Experts of a small language model.
Size: 10 layers, width 128, 12.6M parameters.
Training: a variant of SOAP for the experts, 398M tokens.
Below are experts of layer 5 (counted from 0) of a mixture-of-experts language model. Rows are named router (the router's row for the expert), gate (a neuron's input weights, with its number), up (a neuron's input weights, with its number) and show model dimensions 0-127. Each number is 50 + 12 x the weight over its row's rms, rounded and kept within 0 to 99.
Before each expert's rows: "comes after" lists some tokens at least twice as common just before its tokens as in all text. This comes from a sample of Wikipedia text that the model never trained on. Tokens count by the router's weight.

# expert 44
comes after: " |", " L", " T", " Y", "|", " M"
router:41 70 51 82 53 61 43 64 55 50 54 51 56 67 31 45 43 29 44 63 34 58 32 57 35 62 60 50 60 44 45 52 41 57 41 55 71 52 36 50 42 44 57 50 55 48 52 56 51 45 46 40 38 61 45 57 78 80 32 59 49 34 44 36 52 34 48 56 37 52 48 57 64 44 54 38 33 31 62 42 52 71 47 44 49 49 56 28 51 36 51 36 41 66 53 52 41 45 47 56 56 61 53 53 46 48 49 21 61 53 52 40 50 58 52 31 82 59 21 27 49 76 34 40 38 62 66 38
gate0:53 60 36 62 53 61 43 40 72 51 45 59 64 52 46 57 57 53 56 42 55 49 40 49 63 16 44 47 57 59 51 60 32 54 50 29 60 44 40 39 53 55 55 24 60 52 30 32 64 57 41 42 58 63 49 35 46 52 45 52 39 52 49 70 54 52 57 76 49 59 30 35 56 62 60 57 34 48 34 48 47 31 72 51 53 47 64 50 75 34 69 57 57 52 42 47 53 57 34 47 36 29 34 56 46 32 60 43 70 61 57 25 48 51 61 64 63 48 27 52 29 26 46 71 43 71 56 38
up0:63 42 45 32 20 37 46 44 63 58 58 35 69 62 44 46 43 38 43 45 41 56 60 63 60 46 47 32 55 42 48 51 80 61 29 67 38 39 57 63 35 51 46 65 36 54 54 57 46 54 47 47 77 52 44 55 42 67 62 70 36 47 79 56 47 77 73 66 49 64 61 64 51 44 29 36 70 48 50 32 46 58 25 36 53 44 37 50 55 25 59 57 41 59 60 42 56 43 53 59 41 57 55 56 40 27 29 43 64 47 43 45 34 50 69 56 48 38 59 54 57 42 56 54 49 42 60 51

# expert 52
comes after: "|", " |", ";", " Total", " 10", " bronze"
router:42 62 45 41 44 35 37 51 53 35 57 53 55 43 34 39 42 35 46 85 54 32 44 41 37 67 43 37 67 50 53 32 47 54 50 64 54 51 57 46 58 73 48 54 61 63 40 51 50 59 52 30 65 56 60 39 48 29 76 50 43 49 27 66 51 48 55 53 50 43 38 64 62 35 27 57 62 59 48 46 67 91 68 63 42 67 54 60 81 53 61 44 51 55 42 28 48 69 47 49 57 49 37 46 47 61 48 45 39 46 46 48 53 65 68 52 64 59 29 61 46 77 48 58 53 42 57 57
gate1:46 51 26 62 62 45 52 49 52 35 70 52 49 63 60 68 49 55 44 32 70 34 50 63 81 60 41 53 46 40 54 48 49 41 44 48 47 34 31 43 67 61 67 43 91 48 34 45 53 52 76 28 60 48 47 50 58 38 54 48 38 25 44 45 30 44 46 51 42 33 48 58 44 74 43 48 58 58 46 54 47 46 65 69 50 42 53 29 46 53 41 55 63 77 49 38 31 73 44 51 76 45 34 37 54 53 54 49 68 34 49 50 52 54 41 54 38 48 58 36 58 57 48 36 40 41 52 67
up1:46 56 30 47 44 47 72 56 41 29 68 45 45 37 48 54 78 43 58 41 50 43 56 47 49 47 64 63 58 66 63 73 30 54 52 38 65 35 29 49 46 45 70 56 48 42 36 58 61 64 65 28 51 34 39 62 41 50 46 54 60 46 30 55 44 40 73 46 43 26 35 62 49 32 45 43 44 62 45 54 27 55 47 68 69 57 52 54 60 62 47 36 49 57 48 45 57 59 44 40 37 48 54 39 69 44 42 61 63 57 42 40 62 48 44 44 16 62 44 46 30 39 22 27 46 37 58 49

# expert 9
comes after: " |", " 1,", "9", "7", "8", "0"
router:54 31 54 43 34 51 58 52 47 35 47 70 43 61 59 22 59 56 48 37 53 50 49 49 44 74 46 48 84 49 50 36 63 51 45 52 55 53 63 40 52 62 38 31 53 21 23 67 43 53 40 41 57 56 50 46 64 45 31 45 47 46 43 69 39 46 40 50 63 35 56 45 47 24 47 55 65 61 35 47 46 68 53 60 65 44 62 56 60 48 52 43 49 46 41 59 27 45 43 39 59 47 63 62 63 60 18 42 30 49 37 45 44 69 54 46 35 52 19 47 50 69 63 63 70 38 58 53
gate1:45 52 49 80 42 48 45 52 30 34 49 52 55 58 41 43 67 77 56 44 54 78 48 40 69 44 68 43 47 41 46 49 55 45 44 48 56 36 35 42 55 54 57 44 41 31 48 61 35 67 40 51 43 47 36 49 43 58 48 56 58 46 54 48 50 31 40 65 28 63 51 48 62 48 70 39 58 53 44 42 54 34 44 65 32 34 23 40 63 56 56 58 61 48 28 61 41 59 57 70 67 66 47 49 54 51 36 23 37 52 39 48 77 30 27 36 38 44 63 54 43 77 47 37 51 58 31 44
up1:43 65 58 40 30 12 37 61 59 42 51 54 51 43 47 66 40 57 34 55 39 53 45 63 52 61 44 75 61 72 51 74 56 41 67 54 69 57 29 43 43 71 61 22 51 38 36 51 39 63 51 61 36 57 61 68 49 67 51 58 46 54 65 62 59 45 47 50 28 49 32 55 58 54 47 66 38 54 21 67 48 46 31 35 46 65 58 37 43 59 60 39 49 58 37 59 51 56 68 56 56 57 71 59 51 50 33 45 30 48 39 56 45 33 58 48 58 63 28 56 48 47 48 47 47 59 38 40

# expert 68
comes after: " |", " on", "|", ":", "On", " On"
router:32 57 53 52 53 51 67 50 46 38 51 66 29 59 46 30 34 57 43 55 29 57 50 47 47 71 47 41 59 51 33 48 40 41 54 49 42 68 49 38 48 38 60 56 60 58 49 56 43 59 69 55 63 54 27 36 51 38 48 50 79 47 45 58 20 47 53 55 63 42 70 51 65 48 44 39 48 66 34 35 54 65 61 46 63 59 43 56 46 55 63 46 39 34 42 55 56 67 48 51 47 38 47 60 56 54 35 50 48 47 19 47 74 72 54 32 47 62 53 50 67 75 67 59 54 14 48 77
gate1:59 61 42 39 46 52 60 55 50 47 32 38 61 35 47 49 64 70 49 75 73 62 31 47 61 46 42 51 39 53 59 49 30 23 56 47 57 51 42 74 40 46 63 50 49 44 54 46 51 33 40 69 76 44 60 38 42 55 61 62 47 64 70 41 51 52 55 51 50 45 81 46 53 33 58 47 48 56 43 51 46 52 61 65 62 55 55 43 68 56 50 72 43 39 74 50 49 32 45 54 72 60 57 40 43 50 44 75 56 59 61 58 41 46 68 45 44 64 48 50 51 54 05 63 72 38 39 48
up1:58 43 52 37 59 36 56 43 64 37 45 38 75 54 70 39 64 52 57 32 38 55 52 66 40 45 66 42 44 38 50 38 61 62 70 67 62 33 56 47 58 69 46 52 35 53 45 53 56 40 58 25 41 54 67 54 58 47 42 46 34 57 49 71 29 35 41 44 58 45 30 43 46 63 31 45 60 44 16 40 47 61 56 59 59 62 48 37 63 57 62 61 71 41 47 40 59 54 38 53 47 43 58 40 51 48 24 33 32 37 84 45 47 47 59 63 52 41 49 57 44 49 55 58 55 57 37 17